Experts of a small language model: 13 layers, 32.9M parameters.
Below are experts of layer 6 (counted from 0) of a mixture-of-experts language model. Rows are named router (the router's row for the expert), up (a neuron's input weights, with its number), down (a neuron's output weights, with its number) and show model dimensions 192-255. Each number is 500 + 40 x the weight over its row's rms, rounded and kept within 0 to 999. Numbers have three digits each.
After each expert's rows: "gets" lists some tokens that make up at least twice as much of what it gets as of all text. This comes from a sample of Wikipedia text that the model never trained on. Tokens count by the router's weight.

# expert 0
router:535568517540490474498576511435528522540504494464505517508444530480411478604485462523503566447476550461565482541518456518470543511530525476499528559499612518479541499405505534495448530466536500
up0:497511534545505514415490486407460497441541455456424434496421500549510451530483469462501517456461508496488520540452522540470495484491526508511531489467514496463436464567511590512478501517551540
down0:504487448501530429478564499469480586452490518514492562485486459508591534455495534527523463503504480493482483436582496540487467480424540551472468465468531503511538464516497541506553537434538461
up1:555497450494564517496540536467585553478538496465546497505501550524537487503515491482531520493468450497531519464471561511531500543564530534492541542574517498486584550537563498501492547502548475
down1:510547522511473533500521519377504546521577493479529502537397547406426502509452437472430569510475493518503557493483489460489427498549488456485485508494530472552551444440489482437477525468499541
up2:432500535567537561415522488451470520525537514454550536502510482500454465459490399427470485500511436544531484560526411515479545471473551564538558558530404493502492527427446562437486532502485550
down2:479479543509517391548548478526513427494526526470467444490447499443500544489438547521560478519506551453502491528607392495501571513558481469551496469497547540553526529478471518484506507492526508
up3:519497524562506464489495549487557547471438490459531518539538533503496473523476481407552567514482545474512521464545448487470466412565499514476508477465490486486458426520498583517493482440458485
down3:570469449521538479505575481583476480524463524519507533513573502445451573475530528471511519571526546479494502471451536517524485498458480517437523499478481633616465482489489384525530552444465500
up4:467386554484436474544481570482533478480544498479456524558457540460458499492495550434500498555471541543458475425542426488469511464550461535420468493499513477503455474445503496474449540482489502
down4:516545491459553542496441457457458533531513515555427422465458524477457508551447538511474512555455411531484500469467479458504457523521485507558518477531481458560450450506527515540496466474491485
up5:544493582553449516495536509533472519576546466484523457484467456456505534533440422468537493507515479522466560495498425446433519553535436558428541525529550534509561467477500504506436503567531570
down5:602492469522504584505527531528550499497500574583556516514468500514485498463444499472515491504478470469479523497407468457501594489477489459451500476510483506517448485538546511518502487545558540
up6:466578487511453526463503506515524564521480515504551450456508516498470532488485461508488505532461501575497471605524461546526499531512573534534508511523490541509555538473557431460494481539481530
down6:446610439588530463516523425511525487492528569508489572548525523530556460503534510502493581487560495479508521460528458524514535494436460494548523445540463566513482516546549518459463475529534567
up7:469529452503463484474534508496479479442564524481509447515513472465535452465519585573494527476527548522505482495521504417411448489540525485588506514481549424497558505405531475499488514479495490
down7:548496472501520530468462525451464491564456495465605562548470471523495510472535510509488509509514476544480453492546459526505543449501548483486512517420457452509481533527545525482508437491591574
up8:443500453490509493455456521538555501471524419538477453475580528524473479566503527481511534497435495475515556590547461504557510553535502396505510453534525525473588425483581571554514467541576508
down8:455492459453503526526492444501506408415472529470490556522541475500505531610482461466466531479438531530491589504528476526451487502477570535452481520543496494439500537506513466537477453491503513
gets: "s", "a", "e", "al", "t", "y"

# expert 5
router:499501522491474451440460522433449468518471495488468425523421607579500558426436512442462476547518501602489460454533526530496451517546523469519439488500508446493473475556545448485517537487480550
up0:461502528477502533511497519498572492432416515526529464545555488487525459500440506501518567556539536533474429466487470471568506539540454526538448440474548476529617498505471531475525480545514516
down0:478510541523524516483459456564490481435497525440550559520506515476491488531500478484442539491486427453422392532523463513544538552464477541509461553485460476500475454473380502492535505456538506
up1:477442494428486525529530493560544507415491605571474528481489542546436479566463499526525447530513520481478495455510507480506484447532496471522489535566462448543490553581552517598577455513506471
down1:520496482457406539496494470468476578513426595543461541424557453504513476509461465472489515513523498514456515494482537473466513469475444496537450492537409449433528469477442484438361499460431499
up2:567415546501532453491445433509551433466537608479526511525431514476488454522566531460477528548490492512447590513495433477521489494509489506505523481503471468597514450466497461490539558548501495
down2:538475438507461483469533415501527506467492469508545488501452513570559505418445468448487479524497517486511536449484496534528507516524518520554545571531458582506436513513552449503467473535438444
up3:506475546479548526505534484505557467528477462465506412476505476532503532522532496481523428484471502479506523415520444446551588524490458534479448513493499482525525492493493514544505522473482483
down3:538461533415468512480501480481473544486552496553473566461456507457440564476539502607491440521390501544517500519452475482505539510546487432509608488475481430527505461444479460424463485501499522
up4:588519519438556439539493534496497508548413518517459498454497483527406508594470508550549389455410470469438489498481570478493498505549534540541487484480480526511506480508483510512441499460499513
down4:562499479493508590491545505473535504536490566454579443443460469476515488509506457471425494499441458433479438565467544437545487530563489504525521513470562472471551518457521511525486545531466538
up5:498479526478516586478544559528474490482467492566489437490423507503466548565455558499523494441538504544473554515492494479521461582461502511495512475493470496506534488524472489494533492532478534
down5:555632490481521520512500515536477505474486479530522493490481475584412500511530471547532506483501450453484454549438504508482571497495584427451487449534557545554464477460433495497490518545439525
up6:476508532528510504523538482435538491519490485593532506448495419540512528433498489461503531532479481509514540494468452506495532520495548496478479490502508468486471545483479450470497573487459533
down6:509548403521569487464480470466496566485521469485508489535530577467464479600533543544465521509520542522472512499560492553509449477512558513550497509472484509455505508481535587542594533493520527
up7:454523550555513533574531453451578474509472433481501526477512415551472563449571509469468574459446539476473498415413507518429469492489548524483379544549494483502507512482503523447439540525560511
down7:487556480502524512503476440487468526535524497465493499536428538513508451522521475477546608451513573568552440494528543589495499518467495518502487487496437444511439523540485368471567513462527458
up8:630445532475503430492488516532489526584467592570486480495556492575585483408501457445535478435476596557480530480569485513457496442437447496519487531533516509516508509559464508418495473502526528
down8:502480480474499460526567498524466446490453469477491554477492505502499478431527439452494434514546502536574563480511512498540471494519462596550437507502522504556453489526515489531462484466556464
gets: " the", " in", " of", " to", " for", " on"

# expert 3
router:465357503550530512493481498558515594496473424460509477544551447503494452504527511596546453562467562452467482513461498536541486492522511491468548494425515536493457523489524490472546520529474484
up0:534430479496418510507458467487530518530555510490465566427468506506511498518495498490478457508548573437452476524467494530503549470520491537490516481488498541512500406453532568464558503559530512
down0:505495479473474458519544512501536429520376534483518516507555502532479527476523428519510535473563529514505452457495556488544516563526441503513524532536532564545467490489504507482498585439453463
up1:507480465462535505495458460524476472558509430427514514548479483498550491493527466600472463472457557602528483479509466483528479451489472492474511476549492517592502574490499438547496512510471506
down1:482455497465470467537495518542571508521486441492515496476474505510511541519490512528483440514541461515552518498491563468514501527445514436516430485530453433468569543533457571411491478466487470
up2:490464456450485523489469595552488462448492494504518424555500568501453479456514538521453502587467512539516497532473505467546575538522544444461489473559477471547475498468438504478515481566525535
down2:505499512449466505583536497476528461497481460490485516584480507563485420583431530572470449451436444495525503492525555525467513535461429460478535529494501532518525519499470460443454457452499474
up3:549538525514527586515488483527438525486479567547465491547477435537486496574562549552513383475449474504498465506511475520452464517446469486485597416488553490552481448449560514506510516468452537
down3:409526475515487480403513490543394512512482407525495527523488554484478488557457521528452484505546488450545512570490496500542494443512532474562544514465452543460498451445580433503533494474434542
up4:498450476522488539468497441460499510560539510452500519510464434529548529532578546467473519415526515415455505476483464514551534475451497453468572484470469478517470515490487523478482489502474509
down4:508466476590526518466537517493543496499498526526502530533482398500546521493490448500547512545534521476502570527543477566434484502503486496503509570469456565446443583484457512436565452471487529
up5:487504502470531482457475449542522514557458508497537538504491460459527468480559547482479504470549544474505381472527457464551460553486438504530491543539505427485497547532495541471444464467491528
down5:578457499557500510531469549451484511489498469597538470501551545422488458524525444498450487510527465493527455491582381480524489499523511498508566522480484512545468485529481509513532498465532494
up6:450467508510443481474462511475513546547434495481552480507487495525559474452537516548523465422397550486512529589510538550544541536489503583528571520534463577504532474462543465450504481484534520
down6:595598478489464557491559508479502501472553473456499508500473469562515465536441463465540498525527544496471509476447565549502479508504489586563445461505476503574518490498515527494350555441418534
up7:510462558528505472495529452536551580533524533532499452502486463478486499520473560561516605541504492525529502471508558515459495512510508489446557483539466430485489536490494545533446448490558507
down7:468576443524436527494479511465484455526570491456449467470379540528459487476490482514490465453551509546535465492511532473578480484452537537428507538513503506529505553427488497513485550475544540
up8:531482501538498425479467472462569477522489484498418508513433485522471467483486555509511451516533578502561465482432469475512545541440477522498487530510525582491514570561509513492546550509475468
down8:517571546414530566498425503498501491495533543512517502569449550514515485428437502524526532437473487517504377488467459427491467433479485494483525534574542555506446471493529482516506498492505430
gets: " |", " 1", " 0", " 2", " 3", " 4"

# expert 1
router:487542514459506508476512459590456500504511539516536597455471588474563499435609535445419545506512447470429514513467515441552478535379460513480472518547452503545496463516522493510500474542509525
up0:467428516476498504451414555476452469600545552513498511570499569484478510539517520444486459438515396598481508551449515494481504508453535456498492514534510478501489520479469454521562508565393476
down0:535460481542512474524561524564533575454491439393515553528498485478481480469539530468494504427520553440448460475507549515468408540509546497452547488520422516526506471457485437498527502526531443
up1:486503509453521425498522540534537497524525504507544463407437521521435493389526449457498565474467467494534491551546517526527525488501531473487489483486495466469485555490506524532477500523540463
down1:483576489508583467474504493546468424529504519472514476477451474453495512472528523457521467507462559532414481532466518493470543547498447527566486548519514430551467479577508540511489495473513440
up2:468472549597501480452484440507521477495532459534543478479577599477514532452521487472503541475540492533478478541532530446518553510478520405532483510503551542433476491519526463466456519453551452
down2:577522538529536545546587393488480490512501590526440534489502487460534440528552503524532573551566495445459468447513484522522463477430482491528522472491479526470527465499462500498500416525479479
up3:503537530566515520474542483538441511486503454510581636524533481466546489480587567438514455559551493507440476478526506460476483587533455485571501564499463518473513459505519500539489452506465478
down3:505600459496514426455529478554525510494540503526508519545552551510551497539512506461494427591541490553450464447547526493600406585461435516477517454522460496474501486463489485516480533466502426
up4:490571508472482484530513500485503559540555460556526461515436436509485530528468475540547515477541475460517523441564451418508510542536557517459428457489461487500533471489525482515441548538521431
down4:509558465469409502501531451569551484431409527536498493486503483451419529486521515529468478526585428496492452440531484432487495537468547508479509523490522471453534509498505469448484513478514459
up5:447494505500458528468596510471485500480545513492491541457535507603515538479549536508509469559471485480494500525430508458541503487521520563499484448497551494493477514518489498468453476577542444
down5:461546480515522468449478520533554450466483533514472507553525473464532521466503446448504595468502487569470514559432468577479518492474602441515527508481543517495556448512517549546526487553575434
up6:534500473473502500543467420540448490602449508442557588520513521496500499508425528498467466466406535475470488497419477505524443539519535532424441536596533463451486481501522435500563519454474536
down6:532473458462538535537545493469492516496502505499471473504428572496504506495502541469540505451521477480549525517512494467436479545493507500527524465452531478425463522509474517523502473533468509
up7:498530469557493430430383467448539545517526548597517524481532510481526514480580513502582523503508548503488456545529526475519516465500511537546544488506465432510526504469504532462458545487479518
down7:513529406497538549482529481629544487518526484490521502514523448533489586507477454506491535470433500551544513533465521506545555499477424532537513551550490485560483533524444508482532464584509483
up8:533456525534458507480437508455495508532462423551507468498459551544546513471569473448444542473488510484465510521438535526475576590463507566511559536456487512474470488471542489508530454514503545
down8:544475527467460532416530449522542518494484500463479521471482480427450484519565493493487477539521484431549497520564507451409519425493515413498389488506549468432533516531494532475514528489536518
gets: ".", ",", ":", " \"", " that", ")"

# expert 4
router:501481442452464505557491502526556446490523509544522489543548469499500535510397537518582461449501472531598527456523488452480600395521519553503496395503501491493524532495470528562532495477517465
up0:493464522513488553515566458443471501528562511565522500554515570498544554561497527487488543469520446484515475501471479464565507514523526503503424565572528486521532478552513445505453546489465547
down0:500463537509448437464462483500494605476464555500522526504515472441516505443581403491501521456526485517545453509523421505467524490567445506536562472538528488504448494504468553527546458432486445
up1:540554522464492541450499470467508485489486536492492532515520518551455485516454489562522538549444485494505511545536462507451454424550448411472418505507503437474447547553553528514487564549452519
down1:544458534561524508482470509513511503486462516479481501523496427433486410485574533500422405462473550493479501446490532532494480467474496488461483483472498428426477538485495513486492508476465467
up2:487480439460539477485468371460581559485559526532517432507536430473516488455513591508422482473478460498534445510463525509494505399540508420535519412485510517422573521454489535590528493486501573
down2:463513529540568549463537528471534466485555446542470484511512527513540510546537434519567489476556521465449489467497510573502466513439495482496479569510498538520489491494487470577539429571526492
up3:519483505560442583503483507484422496481536499471441499532517498516455440476531512490507433628435495578504466417526537489524525454494534516519534478505510496465530527515488509513467441454502455
down3:452468496581483558500539448433500558443463442556423485462474497490492445499421511439502513537538476551525486503479458466502533510551458441557452610554525516484557606513499509526495495454473479
up4:545409489461592542530474541491514528515493531461570438513511528510504569463495526514450512613496493513429514482505485534515514513469509533516605468482466488528511499398481454595495483479469493
down4:463544545487486463529506448562635493457548562473525535526499480495474437536446459519551507474465509547528552490435535481489457382408512502448540461481485555568453509509497570498494524478483462
up5:522473517468471477514464474585476480524434522521535454525617431593418497590476541482487494504448542483470458512482516511507539423569507510509505510504520465514577508515531518468496482571509455
down5:414517425503536502445452501531521522453482479446507482505495482533570431427537550470536451478489528523467547508509496515522499526544494543489498608562532510473440497464569497522540527408493482
up6:491470557569567519489477553585449503495491505512511511531505496558486537515476506526503523448472432558455433500462589445502478509522521485499476441464453481478534510455453523517562443500523501
down6:461515545534496487560559424464489551569558468469541467480523531590517518584508530454516443513532465491563474514471523436439462514477472486489516512502506461568482537511545480412540421428488522
up7:498505521445561494527490511545475525506489508503496483547529468558537442529502471565480504491486477497532530516509499475496526497481509440454452512508492549476502518556472518473454461558582567
down7:489624614568487527421462513454495448505486491539513518490470528556470467431437464495474489455440550519567474508481498428467498493532480549556483495549472497483512494498556499555444465603581497
up8:591567483495405551485418527496558501468471525509515505595480490516481518457504494463534587490518502559523581444517480452485536594475489482434496542533493500476469478468477576441496499477448462
down8:485511456517513467447476545509513504551468540557512520495654468549422459468511489468488487490625479557519518508596506453474511535532446480467484497551485442560489473514477515494534475435503528
gets: "\n", "-", "|", " ", "==", "==="